Experts of a small language model.
Size: 12 layers, vocabulary 4096.
Experts: 2 picks a token, a softmax router, a shared expert of 192 neurons.
Training: a variant of Adam for the experts, 351M tokens.
Below are experts of layer 6 (counted from 0) of a mixture-of-experts language model. Rows are named router (the router's row for the expert), up (a neuron's input weights, with its number) and show model dimensions 0-223. Each number is 128 + 24 x the weight over its row's rms, rounded and kept within 0 to 255. Numbers have three digits each.
After each expert's rows: "mostly gets" lists some tokens that are sent to it at least half of the time; "gets" lists some tokens that make up at least twice as much of what it gets as of all text. This comes from a sample of Wikipedia text that the model never trained on. Tokens count by the router's weight.

# expert 6
router:131110122117168132100115161094115109132087144113081148136098128150129124128125109112122121093144176076119118082115123132150097137112108077138149145117089146110098093167124134190154142130151147164141134099113093107099128130122120145160173152118126135130160099089148115155144118146138137106122117142129143084125105128163097149076127150116150145149120136127109084158083165108157124137158141171140107104141123132132132100136152101156137141170116135128140176128173154167132148123117117135119113160190115154113095117103098144091130132192138119107126138091126127094147143128118098097153141159162160127149100138113121117098137156151136160148105128146087165111108119168113136185131
up7:157129101135099151130096087121099099117117099096100120137141157141112129152098129131135111099111148152131124165126151176139105108104127127184128120150124161107164148147156107142105161116182158125158120105135122108148120121115118112107119142130139145151136134150138125160120176128109125115139146148132130132104160135097070110143078122106095192163100130117134114132134132110160177100104083084096157136158090110094170093110144131140151106146145139183127149113093105147116066151154123094177139110121148156136110136097160156123137116115125115152101126088131123131099192144118101137114110159114077150139101147098126109150119129076118149143109122145104099134126147101149101157129
up8:110096114106146142126126113146156144132134091178123116179105120142132165149149105147142108113166154181129092125121126136086161140108145155114133092164123141099134138130120114146085156110140109156110124115119126156122185152122117125118165140178161141105092136136150158078120139114145112150139115138161173116138111126122115123153141140140180129101100117096130127071159107093119130070121132125129114136171141170129078112112142160094148140175130124126052099127111117140125118117119141137149155151112122123137150144092162126105137133099076118116126128165103117135147090146179148107094142114165105130108126118118167162108146125095092117137129079108158153175133106095116135129123
up9:103134137105102143118133136141128138131127135109159154124119127124107140144141102112109139130149145165133081133143109127149117168138147131124112092088144064099138080147158137149088131099112123091154105106153153141162131098132169167137138118106140132083110158131107110096081181138111121108158132114121096111102092101119143135166100105144159093120131127123177144117173102101125125130097110121137121165100156146147119111151123122075117154153147138173099149109169126135157091130124143148112130134052162147120155132117120139068135137097093086142099172154140129135128156153107174130138116102142087140161108099148174133156161137133127135132140118133085101155096131106093101117115
up10:135096128137144153106101131121119156119146150107116108149117120123143125148126179104129105152110153092100102151108144133156147122168105173196158141104128109118151104133170176139102121149112147067124147132131111125150145173111146095115138089088145097111124144107152076160130142109136171106125171140124148108142117130101111111123132097123110081170159114163156115129143148131111102160120124088113143106078165112125117104135119132181140116125111132100103153146141163149165113187121141106156099126146130126128140116108156098138150150144165130103163169116094119101110088120069110138120153134086105136135132074158113100145144112109139109140119086143111105147137121122146086115098
up11:149096124130091115163126134123134112149146150119169137092138117110145143135069140126061113110061125099158185128156163067129102111173138109107124085126109121110115148137145170123139120143116144126117136122104119154150105137135149108127111159112149133161155109129154126132164132106190099121168189094146111132104160149148137101114182109154101098111065124128122113130136117130135124120110107100108113132082125173113108117146130124115103131128128127153139135099158135127125129143164131128123136142163137106196169166126135117094071112112114139137148129149104149094115103102140152097142163133142117094097143152128126110139157142131145105107103154110138134079150148093096107147131
up12:089115139088111129121137137168110100070133091090111120141152113111155149141145166097107103148107093174119142121097131092126170132152131143145097157173162102129107138092107126145112099129127109100074117121128181093153151131120151099112127100103130149097160111166111138160143121105126096153129139148127093109129100132153128086150129106167140113140131088127085130122136103157139122154131067117163110116105158122125088153149132139099167117110132097104100142159142138112125142141129134093126119153098165169173121145166148087120111154128129150140096124101133170112142132106139157091116174105081148128157146131133120187143160128108118096121153121125127130144134104154110163159154
up13:193164144111144131140121143115114138102142124098111136108093117131145103160095152121179130155103124103112119105174110128132190151112160140151136149169163155110097134119086136119132123137118110151072121141067138120109173153133131055162111131139114133129106092184160135136125098119170126119167135113158134128135148143103128109107145100081103151100132123145120144115117133140108080123118122108133116134114125127111145131087141139100129181144135093090136139160162124121068126112156133146145114100137076136144105094177113145109145143160113132118186076110107169110134095111108157121155157128148155140123153102116105139129149134090112105136119142162117143123126136117156136120144
up14:101138096130119136148128126120128124105139108100120142131113125103119157128125138149104116197084122148119188163117111146143124143120121159153084125111129113081128158100115143102153129074142154161102106165105140115115108134138153114107109103124157144111111131124166131098120171151195134134101083155125136098108108126146113145107176138149130154095158113128084123121132093121149180153130116120128122163178117146147121139100099179147131132148115066136112114107151179103160102127093132102109162091089159126146123130150148133117150108124102124161180123093154131125155134166147127095129155120160138139123119124103124127073111128138136124167060157139141166132143117152109111138133
up15:147113101134115120085139142125174145131174130138109092148100119138124156141112092129129094188133124162166148141109128148132148157182121129148135149122119095125091125147131128113110149154109069104154132124121158126140111134097117088145145084116099140152102146155160111152119105154110145058160109127121142126159112123139110136096114134096170148118124133129105124141119166135108098094160116154123152108125158157118083111113131159131116119088118096114114098134143180117138121135124080169143100140084194140119165104119169117159129143161166171113133122128142118131134130127101143150114111175168151130116191162128101116140152148112163081128107122154114136138105164096106141119109
mostly gets: "#", " published", " edition", " written", " Preceded", " directed"
gets: "\n", "9", ":", "6", "5", "2"

# expert 59
router:133134122140071109069149114126137102164122121128146128123161137143134142117090095124148115124150160127163131139133110119133133109117141149100124145176130139106103163115145110120151145155120120143139121170136107137109083081114147141167120072125148153119105116139112148157127156141120106107142117082145153114153118144096137131082174123117107132159144101125096111146129111077146098130116160088158091121137091104142096136187094153149134151147113141119129087157149088164122112130180124069117136113185080145142119099146113128116155140136161145127132133121115116133086135151169121148133131130111150080163122124104104131098168122119167120112087162101135134130114097161182123163167
up1:141153139136164142111158131109129124129163121130095130136096130085178157129159183140115144138109117132096074115143134164132134133123141120140126132149089089114109118099116133132139135114134117144109129103159109124177155108148131154097136103104089100151091111160118164152132114159160158177136093107146115142122164103162097124142115146099118162138126095129109162095151136154148114169120075074098109132151146152139123150139109114165098117124149138141116145123095151086110194090149058160147122101100143126140136136175141128114114127107114067128109101098116175103141126116120119115109174094125116101155141138119113128135161136135153138158133097117060137137129121117120097137137
up2:128125139108149153113120142158121155160132146130168115112109115154147096179126191105108103158142095134104114102094120101076124114133126132208168146092090081108115100126120149116139140143132173148129116102136098119111099130129121180113154156131140132106169130176127110133105127125125110115126185144103134162088134107122118128126105090127122126135141136103142108110125088134126139131138104101087123110129121108134115078128106121143129157147096115157107164166107152156160087147098132119147143105094100076167134130130170144105126134151086164096177126127100101115147133149165106167178122125109158157152109137131146151157110150144115070118091134135134129145156127130115136143143
up3:118120148121130140147118111125111120126120104125117095115097131137113095124149138118146105123095123094092144133146129140140118143148121102116178109169127134130119116117102170153130173131154131112154124170112139095098148187105143114121134105120116089165119075131093088153148113172144116133171119135143152140145104103125086089152142159167161128139098124172126130100101152148113136071143075182128130080128118151089141151096159134132091126135101127092142126132154133071071166135151105108129143109142091107095129147126131163166113100128161173110142144108154154135117127109134149108155106161168161134132136128145092119157126103115142144148133122124158157105141167169166169114150
up4:114116124101137128131116144174144151170134123081116117129105149169099116144087123175135098133112154138148105124142109131099130191103160130174148142134118145114127112147142105145124139118110115164128107094079142102084129127116147118130098148118093145135147124105145152104145105093136115118170139122166170152109137128096136113167094168141130153135096183137092158126156131156131182088160148156122135104134120110100151115139149086138119139159127120158084149127107135130136104097135104103111075107159136116103142129125136121150131147132130115132106149069121134138134147120141092120107139067118107151130157122166201120117153080159104107115112116128111145117073097108168149155157
up5:144093148147148147124133122122155128123142124151110086118093126151134126122114120114129148141115108099118122118172144149187135161142120123117143130130088132167118123120152142130136160134106168099132123163149120137110151135142149144121146127104119130122143113107126114144149085105188108122166125132112111159144116170134134127125100096107119134172139180166163145110149151164145139115194083120141163129087126081038137143169121071114078072082105126142159143071144130110114130104150111111169114139125114126140103107156109118119141129133148121141088139098171124099139129144147156142156123084133112108121140091128092140172117077132089140160122113083144131116127123147116132136142
up6:126099134082130159127104141143161140117170109141102142065119110172165120121116139136093139143111125074094121130134093125141108128135115122134094150120171134096107107090103159154139127109150098129147130103099137158099136178121106158135100172126130135139148096103120139152110155108088151152105151143118132093108095085140174153144106136132134088164128118159140120146165116126094163109167151090136127096117164153081130143130125113098113152139140121123120141128137165114110114127138143073142129132164141092185138121140098126159095115141128117125152146113172141179168139090110119160085120094132147047138121132138149114123121174145150112112106133093158139144138114133137105124149
up7:134139120144107137155120143105104122070122118126154103159115160137113169150114167118148132083128125127142111149096145154128106109122104158149095130165093119137177076136157060123128129077125167089159124093181134087133132131108101147129129193121119172139161148117129097140131135108126109131155147104161079194108124136119086118159108137124111154154113147127131113122146097138148136096151092092108187161132120119097121132117156108115155098155128121127119120106106127127117061117143115130142121143129158142123153132131138149126117103129116088153104114129168114126112164145126115144118135186099084134090108131126124146162148116100169141104146107160113121147122175134132103136108
up8:100091101122202116113179110141166143114132116135121121117129103107149131134146141116122124126133091142134133122138117121107153158119119112099155124153155122100120127126120091153107114147111175151097141156115122138141172142120125147122167147169123090118095182149143144113105134140176132170160111156158117156103096079154124139156150084099190163116155103086113119099173126129104129060159151163124119088143139147140118084123136138120106109121122137127119099110075146168120120139113130161148127102158132110127144113146167093086120135142157116115119091116121106181128102143155084107091163090135110112128114140149112142084137139130129135102136091109146138119159129086132148124103
up9:095120144105083179128129124121131157146131120136132148105125143105170105146121141150100104129103107166122124154086103161119106122141158123148122139084147138084101138172146147107127093125117136103145109091144121130131119087189186144119160112121124110088115153130167173080119142105111091107147141134160097123087099074157128103163154132105148103127123143137151172099167140100131117122116153192146101146136136115138129097115142139111110121108112116158127154087084136130145097141095098111152143128089134134173128116147172142117112131122118133089134125120114143155129122141110123143150130097171103153149124113155154112139169178179139110141133123149095108154124149116137126059122
mostly gets: " be", " been", " became", "ually", " being", "ively"
gets: " was", " is", " were", "ly", " be", " are"

# expert 2
router:104154132160137141106134157118115136130153145132124121115141165147119072103112113121185106113158130150134138118158128160145138163114084161113122134113135146175149138137125146124141107150128109148120169108159120137117127089145092120133103136122102103088113130100102080128119141145103145103123111116109091106155134147155106131113124142109100102175129150120109091177123168151130104159115138099144091123161106080172098117104106127133119170117157157120156107165063095163090133143131129130153138164150069144095129100083134070153151160132094133129127143115068136117089115123116104114136128149116126132158141127173084136140126151145156154151143158115138130135151150093168132087113
up2:144138139150160141119139120125164125171101111128123112154085121136156122135119179095134118170130111110118132149108144130123112135140132127180139130138120095124147095089139139092103100124161137101135136149165141125151079108132130129125156136137163104098132140133128102134114182090084130121146149108130145119135119133100108090133130072144118150123175122118132081088136106112112119123118140073081098100113111123129088092155094134152165143151077116139113146160119105132176124163160089079128158105093124112154102149158183151118127102145123157094175138168107145154155127174170138145124094122077129125137126162121134127120164153126115106094116149141139142104142080127161114098117
up3:142115124125120187097130118156139170091134120106087096146098152121134105161125113112157114097113146099143144132150180115149113122183140131119146095137168107125135120087068175116124160126142120101112099136078109049127128189140129126139143097135130083140103124110106134142171134130158097097149135163127165149166117119134148107132138104127142125143118124151137137107132130132133134073110092144134121068072111129123135145110118138124115132140132119078135087147160140106117138132137113116186154098156101109099114145172151172127092128129188148121105150137114120136125127110138126133113108142178150114114126090131120104140154152132138150120143117117153187154115134164118138122145
up4:115051122132121125125086124105128169131165107151116126139089139154120125108119079144156099138129160101158144156163102110101118146112172088143128133137126135151128166082075117105112158118131123160105085130111125130109129134137143168148119176118123157155158158108155128091159114112145137125157133113167174152096123097124115116156131122135103145153100157141124152118151116148155171119183116136135134160159100133074164116122132122136120097138101101140165090109122099119163119085153119119169092123157130112099116153123127143141160118144132117115100129119154113179154128121151112115105113090139116133113103077161136120169148087113098100104130111084104147096116157119118143167146
up5:125106131127154099140156134143078116146128110138091077101118142142167123131119155083091128151122133120108137115159158136141134122164104103128149138111116097156092122132111123108159118122114137096152128142159134166088140133129165142141121101113129132138139115117169134128108140120130157136168103106152129121134157153118115117134183134089119140198129168165151110139140165180148145120107067118118150135099083104101150132190149088162066116119128134112129153124165142112115119132118173077149131112142130155155107124145134098121085080101111151124106140142171139098155166123123121130096115086082152111135100114122112138121117137162112135130118107091142170075143093142120107101127
up6:108129127117138121123122163146157137141142134127112119128129112133192138134100159135137122151111102107102101164128148119138119073101144120088131184123150161115114088112131168119162087106147075175136115145162113099104150149114139155145134168155126166124113095114129108161114135085110136136123149100145140143113125115134162157182118127143146130159155114181115089145164126106151151109171143104089114091104154110083074215128148098130150145149136132101143105099134164104099137138141102117154130150139143112175114115123114093145121133115113149132124137086159108130125138097115149130094125113094158065128111115142147156131148110106133109135106118152159137146110156102126126088133
up7:178162139144109097140106125111124144118115112142156084140126146120128134177123140123100125105112128089162090107110179147132112086117141127169128171145145094141146098129176138133104155093159163093163124098142129127139140146106113153130137175112140151138147106172133118151122165077105108163146146150150143140107125150139088107114141123123118098117110143137150130109170115130158156104146120106095147131121094133073103127137150111133115100183117127154125110148121152122138083113164111086130117143088131128140104153104107127145154105104093087121136119144135092128123145137160146152120134180097079124057087137096153157139140122088150136102135124125090124168144158136135093110086
up8:097125099129127148119135106119155166122113104085091110175124096143136169121170132134119143116139157154161131120109112107113159167149176153072144094145110146107118115116118127160083146137143106154110108143114174120123154126132130142115170109175126108118100172149150166132131116129195120109163143139184150122137098098146129116157143134143140118112154078107121149094163104100127129079116123151142123102137146120115147118142162135062120092148101120140095094081114148132109153109119140144165130118150111146127138148123135126103100111094141131099141106127120120174151099153194128102083119107156152104118153098139141156103126136092130116112124108115156136138113122101102188113140
up9:141138131122115143138137122160138147140169125162130139164109147119166112125109112126088160151106141177107125157131122108133119146173179143149137073054142110105150122136129140148113116087130157102136109115154133128114130098170171175077182110116096138110108139138152099121069128111114118115169139117128116132104122113116141119143101141106110137152134130137139157088186140112137126110084142143162129136137134131122103096130125117098089157118145128142127139098131105136126121153152126093187148102069133135169118133155158148092180105113121084124124153163133152179141133121103150110113113104105103116145106102131162075110151138108105112118148102100123111168136118098103106102105
up10:100101101133122162110103136131101182098119130134138085119094107145170104190181141128117105085162154126100099156142132157108137159156101126137155124127081115139169122080122146187121118097144169106130141124133130128148140143105157119163158117088149123146101156097150101149138157120116126090090118126130157104149142102114070119116170142099134111150153120151150124127137155106108133134124099133109137097113150136098094103120092152139093144140141119111110138147127135134147096174133126135173137118124133109151133138090160138147111136184143124116150151110119124095110119108083134137117108164117099152121116059126132172166159135120073131132124095140147118129136106145145074097116
mostly gets: "_", "76", " '", "51", "52", "56"
gets: " |", "7", "8", " \"", "1", "15"

# expert 10
router:134103139143168110116112113099121091121076077076080137124109094126146147105120142115137117119127112121109099164164124147139164114139109118125097153133137138078102111133096152170144101081085111145108151178096112075118183149109121131116110078124101090140123129112110088124153120148190158127122082148170091126143138138140146126113151126123131145115145100139124107132089153170114172180114104133148146120093150136123151139156147136149151116107136100092159124127139150065098151143146128128138153160148114154127131130155127127122166129141116120105096081084124177108154137118120131113119126143176160185147132134150124140119143134151116143134099145145132133112162130135142154148137
up0:159116153132120126169144108176115106097146128084152128111150174174153151121105086140129114125143097113197139108123104155156095079167179124117130135156157159143129128118141134113139139143088143139123102139157119119131147140127155092092112116169157147160128120151113116132139199143103134138136139120077103162112142143123148161136129133105150137104149117155111105144136136114108154111102175105088158121125146111149134117127189142092119125130113145138107084107162097144094114105157085101130124142142093120095117125117101109131095115134125121119153144115118096125127123098161142129154149122101172107069114158100122171085137119106133126113118139135172090114100156155114168116088
up1:129129070153157138103169142113128119123117135127129115109155163133125142138141139160149167156157103120097109102142151152155109162129143114088130117146109114099121119132114159168146164158136147152123100101119112142153177105119113174136150135123102134131099110141127130158140104132142161123168119130142158130136120104141100126096128131138157142116130138173082150099131102130113084164070126117117132104164103157091098119097161124149126154164153128136090171173104154087159152133147050097188102112087113129098108131163166118107110103145139117146136112108105135100106139124108154097141145150107114117128112169137110095140128129117095124088138072114104122163121122130097099160158
up2:165107135117132129121112072156176139169154149149173092144084103148120158138132126112147113176150135125077131125090094110111112123112135145132173185113082135086137100128095135129112110133125114126139140126158121130116129149143124163140178157121121182104117144129150100171103115095121067116130159134146150114122147125118111115107131080144088132169127120112159120098159102097156073112148121123100076115152120167123082097140139127125135137171128115149129102128102107151153108127144094115141148103106093108159134144162151121137134155148120106111128110125161125156148118151127145110126116103058142138143143153143128151095183111146101124135104134127148139137144076152110150125099
up3:121132155152108117142128103138160126141136117146097110179095104064112094139144116150140184110128143114133127117155156106139071137179116131091119122170146143100114107117091171135155126119138167085135124171127153083110159140095167141107131113107119131144089105115106133157154132120134106122115145142078145106149141072106093134130160118201172142150129131165108097096127142112141121086160157147101124097125059147107114156135140132118110151135101101111151121128134114100094135143164102117156143104150117103153158150139148165125100117132147130130150116144126127135060131104123129102148135140114168118122145122111120157156130134093147147121135128150187143136157130138097141117149
up4:139110112093113137119115170109121150154138118109162128176121126135106151148125099129125109126124123106158177150131153080107132159108182067121188162132117118106123136137109085134125105136143130164122086134119122113142091123139151140127130149076094176138166118094136105108132100090096127141154138155156158141082143131092136112153118110138144115111133146166121093113149079139138152102162153143109156118141112153077156149162137115109125148116110089120107115113113116135173121116180110118152141129157100136113104134140136133115164106148136129124113121124133162164130113130169118144157121089103114131144134118141140116182170073119100066118094101090159119129104170162140130161144
up5:117079125165142130150120120136122116120150130104109095134116137129163123131139138103116078116150086074171156089159149123183141098179112087086135106122138127138127146124127114118125123109094171114127131143126133126113143155155176139112154121114165097115130092104165132126103121092144119152157126132130137158133143154142115139120162134093140091192167148113149145127133122163147141127155075145141136133094085117101110130127147083156113132129126107146133155078190150142152119126164131116150144146129156146145138157126124144124110112117126155149097149146182124101103122133163142162163102100122125116119073092142132091109122125134103114147092043100111130125133150081114110125138
up6:092107155130144155143115150141183144144158124119137151127119137140157102131106136132121115120107150109110106148157094141144098074150163120125107139115159128106143124087124133141116120121130087148150106147127114105115161142104135154085118191111153145126122113128126154152121167092088122128155104131144114113095108116158174157175147182151147095174144123187152107150161107137110154115111146130100102114117109119061132152138185094090122142153117132132137124117130159144118116100144110084155095115163115099135128109111123131172103130126130101160129133093129133156163108102126088153119101097136146069177121110142133151122141126127122150110069126092163130138112121098139139087163
up7:163100118137071128126076150100090129107117097159163107147134157174106111137131144119156126099136115136167130135137178166131074118088125159172110125117112110137165091129184120124096148109169160103130124122109115074123096137123130136100134154137170134132151141132109119155127146095133122109133136119144127163097136150076146140167150114109104133138125147110128123107153113148169152110106109094089175141117087112100127145165155087126125082144123157167142087129107130154107090132168133085134114138142112138107141123115111134163164106103094114134144105120151136143128130106153106144119143147091085147093125127138167134148120126107196147138115129173136133159098146129147108130097
up8:124149111105167104146129105134138152155140117149116101189140088137110129150152111181136113125177110145133145085133111118164159126109150145109141100125140147105185112154129128142087128121127112122132129145119140111127142159122106106120126115179149103110092149154134153096082163126147124149113161139184125155143127113133139154179155138118165105089136060121113136107157116109095167126119136145098094121138131099124091116115126135123130100176076111131087082129114161153116138112129150151113130139135125161108143136149148102128102152106139110121135096135111162168160068168189104127076108098170128132131117137120143127078137137103113115119123086145152123125144110153167105132140
mostly gets: " guitar", " Album", " sound", " chart", " w", " songs"
gets: " w", "ack", "\"", " (", " W", "/"

# expert 11
router:117109125147150127099162156087147126120066115153153119141129119120111138157109108144156139093159111095110132101135125151140134103113119092152152112126125140124154131124152131191167151107159127139134139098175122170126128162148092143164163155096094100124150132134142149124137135088131130113099162077125087092148112159149108152110128194106132115117117170178134089137128165130125124090134139123107102183155107144080120112130125131132139135127140151136097112141114110144160129122116148124149099188144107121082118152125131106106114117136126103126148155179125096110133104163151120111154125138155095127109097155113128153094103110097106146137094081086141114131107154101095157174164
up2:162150117143147137115115121152135160160120105148151107113104139123156159173105177116097108141111117144061154129092135111113077117095133105185169135143086108133128134108153196130110113131117125120127133122139095101150069098123115161131143163122150124078134164139128107164118143087090092131128124156136145144094129117106090135119105072144134126127135120139099116103132097149133155112156117135109110144151157104105082100165122138173166132192125098135097117145100137144139133120143142118136139084132122119167105138143158155085127145126116115116153060126117157147170128150125099144160160148092142149155121152116131147154128134153130108100098141127121098157147093139135117134118
up3:147138135122109147106138111156147127084120129090106143103122104079116098134143137097143143138113145104120140089150095125092099150119113119114124155185124133115110106115096107144145139098136154122137136153101141071130124206107127122103121099140142106165085115110122143133132151139167103129119089160134145107163132090114083100146137120174104161126146111180095146121129142116124141114131146114109112089109106168125144132129143121132133119141111117141136133142160117141116145141135105080106171116156119129122125131146142213108137167141190093117144151098147160126102194119137113100141141127133140101097144099103127164133152125080135141150130174181116149121146072145112156132121
up4:112134091086113154117102156124104169186124144112126109152110124146117151113091121139137130139105161102149106140147126114128116195101135075149160130137106126122095117145091130111125169128115130116120065119101131135123139180131155139123144139061137146154169103111174068157126118085124121144158149141175176160096119122108099114136131164101147130136138132139114115103130101142134128087173090156106129110127131159096133139125154106141089128163094108134108134109097165116154114087142119089147118137160142128098130179139141156137147108134139118116123118102143123160143132128124117131136099126139137125156098092161184106158146129141107076145098095133136151153098141140126136173153
up5:109096093130131152143142093130099095120138109096101097086097146118164168152129129118151130163126121117105124114169091173178132172132126077128146130103126137144107119118146114094145148134061152152111104177116148113146170176159177160102123133111115119144111121087167107139111148097177136136146130152171148144147130151158089121110168149142116129170172143136115119108139115118144173109140074109105139137094115091075113178148153125142153141099115121133126130081167131117121115136134136098159125150121119144131062140152131143111106148125163093116094128140144116113154129118152121145138131088158118115150135109142156119110117127142104122163142103099116150125098146117123156132151
up6:075103105122105148132132122140182093149139126122108121137136129134190143125117137133111116174085108100129160135132088130163124109128165122116096149122160131142126096101110148117137119118117126136146113124120132125119101134121138119120133162070134121116120143132077114197138155080136118177132133142146080116106128116137158160167102141096091113181143108164136091121157133131116129101120135080098128129111170148062093132160170091138142150120113107154123118114125156086107131123155099123158136166173133124181093134104126124136145135125173124127156158115132162145150117100154109164146135125123133057165120096153097176116137140137102087125126134105155122131129129101131138129135
up7:151106102134102149155080108120101114092127164110147130056105161118107157152118149144151135117119143117139099137137159183142127138089113132153122148161114157145150106142130110142092161086133178069199110086101105106147115143116171151119114156139161168150135103152122115174101155080133126140131114145118105144095174149096118102137098124105091148148124120110161124129157128111122145133146079133089136145129092125096117098139126117130127104165160157103125133133109160129111107109175125092145151105138159127148139144149117145106153137164120127141082128120106135112125143108117115143126127146141079133108114106115156109145179142109176135103135098134089095134113127137138086148119
up8:122131124108132115135146109153149165133145085106120116169141118123106132128158115152102111108154148148140142101154139101117159129152158112083155099154114137087124113161096076154097132130135101118141135134109144112140148143118116117121117111162147108115050179116142167096172144139145103159151115162173171133153147119143167125164158156172174142093125069124131145113149120075158127110109162152150125083140103110127131127128130132097136113143075122099120102127101132146105128098105125139147152117149122124126134126121165117129103162079124112115117065147124131160125089145160117100121134082156148136135125095142150164073150140082150127130113095120149150120135142099164146106129
up9:092143078148138130148117128181111101151124136145146169089167106084184119131124134143121143149109099162108087137114071113122097132120169116134129117116151141085145133147090147120112119123114152089138115111139132117147121110178153145127158113131136117107067158133111138114115156076091088141095131128114097125105142090120132138144114114139173105132157124096130159115172123063151126098139168146176108133132152133147096113150098123095136148153142109121123125103121155117111112146124116144147138113115177105159156113142145135087147141125183089139127146128094120152154149145119179163141082134161116106152099141112111110164117134150117112114134170129102074142148128116095125121112
up10:125142070116124134091101145127097172130128150102104093179104114121121110168155162117134112145118159121131105139111173135175122135169110126153108117133111094121128097121144132127122146135158136083156115128124110092169127152098131123124158112063143103138132124142137051186174114115077120109150159165148143120144127114141112132100157128126109119132157107128136100136132106149109103113145106130144140097100146120105126101165128128128078140160144140104121139156162146108150116139119151098158129143156141134143119149100174126149099130152173146107155151122099115084137122096103121148131120179113115111144125072110105152142148185128145102156119087145111135177105141150166090130127
mostly gets: "–present", " election", " April", " February", " census", " July"
gets: "4", "5", "2", " in", "6", "3"

# expert 30
router:153135156145113089099139101143116103132142170141168120140147111139120144153109127111145129158151183123161120129119099100146168138106159152104106125172160156116092150158188096127133149158119179159092155130151085145161095096126109123156099132117129144106118101180118160153128132124143099138147152086127166120146128151092115134136112128134093145143110087164105166140116125122132102135101152098188128116142083102121122154134128136131153134135089156130131091085137086152070123080115150100160133101115135133107158104145127141131166155113155156119090113154124103130096109153157117144136124083083130095151140135098125135108128127119160117135143134081104106106138116100121140156147
up1:142092116125122169098152152132146171118160166133110147150105154118161156122164180114104107143120113138104120131152154129120108131162147109119112137107076074102114117093124150171158134119120118166129100130104118135152136097127133148100132103144097158100110138150111127149136065143149146127115132132122114153144151171184155132144130101109176168111130109176132111106135116111136164126106074096082143143160137128136130149119135104136150085141148151127103168162099139114120152159104071116136109115129105130070142127147192128108137127100118093117159114099152130110182154125168113128147155102163085096113101106129124123100125130116119148094123113117112130148110153134128081125158
up2:164153120142131139123130148156132163148105137151161120136096129120129183136102169120128125151099108196119169110123142100089111126131120132153133151107053119134125147120104139112107117149087146090116132097159111134130084134145128118114151157126152105119118120143129114139115158115117078088095129149096136146102153135114112140140148134156105134111120124112128124118140073126150138106145153121079156096103142120130097112171080139157147146157135110142119140143122125161131095139100143149097116105110093120154105152139174125128116071141115121130138146135182148151150112122171123145150093121087184129095134159135120176123118170115105141109136125134188149141103086101084085117076
up3:135108138141100132142124123121110120130116079137100125103107149103121122119142139085162144117041115151140171149135114134155089128138120107104156138150109149124143094116109177148155183110120139122134133160078128059089120177136145133106158085125140112144111116110125108151166138142138073122142108148161126157158111123124093084145147127134131141131114110220097105108116156125162124093126107133099098112091139142142127131146096133118104120155116109107155096140163126075089154123144089131124167136137118122113128141165133137110113108137161142117145126152157142131119140106151130094115140113131160153135138143136138099177144133127137119146146151140175138131122203148153152139144
up4:136081103104119130156079139132152181142123139117126108166099136158128123150113130127142113122094134112140113138172112118098095137099161099175144161147136157113124101137128102119152131107125138154090094129085103128104132129143155143127122170122090115111175178111148123093146123095105125132172133114185161153094130129088145098157120126089119125132137134167128118123148122179140159113171123137110150117110116119085149123181173092152123114158106116147138140111114147153142100122143127088124107094154125119094110152163122137154156142127103103162109134073148119172137135148136097125145158138109125162152117107146190116143155076088086118123097104116119150101100108136117141137154
up5:152061117158130132136132152105166130120141098106090092108105148159130135164125141105136117111117117102120132096162174137148141139192132088113176139095126136133122116111145132104142152136119136094112114187086110144116113138167174156106162136138115111111120126117168121156160125092130134099158122142134105127124118144149145122137162119134130154150116167141178100136141128143156112098172099105111133125091116120084114115195155094112078095098102127156149130117158117165181094119116167138126109148140120077137101110155152087140113112145084140134165143117171106094122109127136121131131160136131159148134126141132103183126102113142094085159091129099128132121131139127120136127145
up6:122116135094116152155118170173172147160161145128131167129145102154170134124095110125095122142133133119121133150144101110156108114121159166133103128130176129124103123160093139109123106087140112136141119113112098134098130150138134108119117173152121142167082088115110139158141193120120166125114139141121111095111125093144164164152104194093103116144129145144177114141181135101114156117158141084107103139118126139104075168159136086102091132137153118147132096126132155138122114078113127108127120113150177095171152130139109130141107144142124109153150112111171123139128099111100108167116138089135157062129138112132122110124152131119109097128088123102160138152150130093118100105130
up7:121122120139094138129077105090107120085123102092143104132115144160116130144100161095146135110118150129150137143162176157160103095080131121128125125151111154117158122140172112157100164089134162118150116082107112107098133149125126116105114169130130143132139155119133060165120131105114122122153135146143142132083103169110052119133124172138099122144117139142121120125152063160183159135149114118115143146157093116079104131152149127129111141174132150136121136138111143132129122106149151061152119151155118151096125139088132139144134099128129122152108138099135134144126153112127122141138118171141105140117093140133162118156140117079157146125153082151099106128142145163174074149126
up8:113093142096118108131143096143126158121111144134131110152132071160097183162171117137122106134145122160108093088103126112136168149123110142082130084137157129096127106173153093152085095146103136164129133151118140094134173140124111177116152148152155125141106183138123156108101107122131155162174091144145116127129129118147148111168137105149132105095118103102104121130145139148108138069120183141150154157147120127133133110143148157117126093139104127116112111125108144157103099118140116137112149089127119115159131135139162119113108131048130109125144136132128140162152099127115093152080138111157136158112111069109113143120176160170136149109126083103148094129144133150128136143125
up9:112149111161105137130140118165120146138154189135140122139143106118119105110108135104113145110133133182105105153128108108116088139119134133143131101092145103105110121114162159122137099128173183088142124156116111160133117098153167137126132108138113119108106127111153112096112157094107095150120094140114121136068141088121161123155147090120127097124164137107155157128158145095158118109128140129163146140104196132162086158149138135096099156129116101166146096105098138101117096142150101140168165142120170128147162113137094135102163133088142124087111118122126118163153092114115157141141082096120169100116103121143138126126117145128155122107169110088130138152122142124089066097098
mostly gets: " but", " have", " they", " However", "ually", " would"
gets: " and", " he", " but", "ly", " have", " or"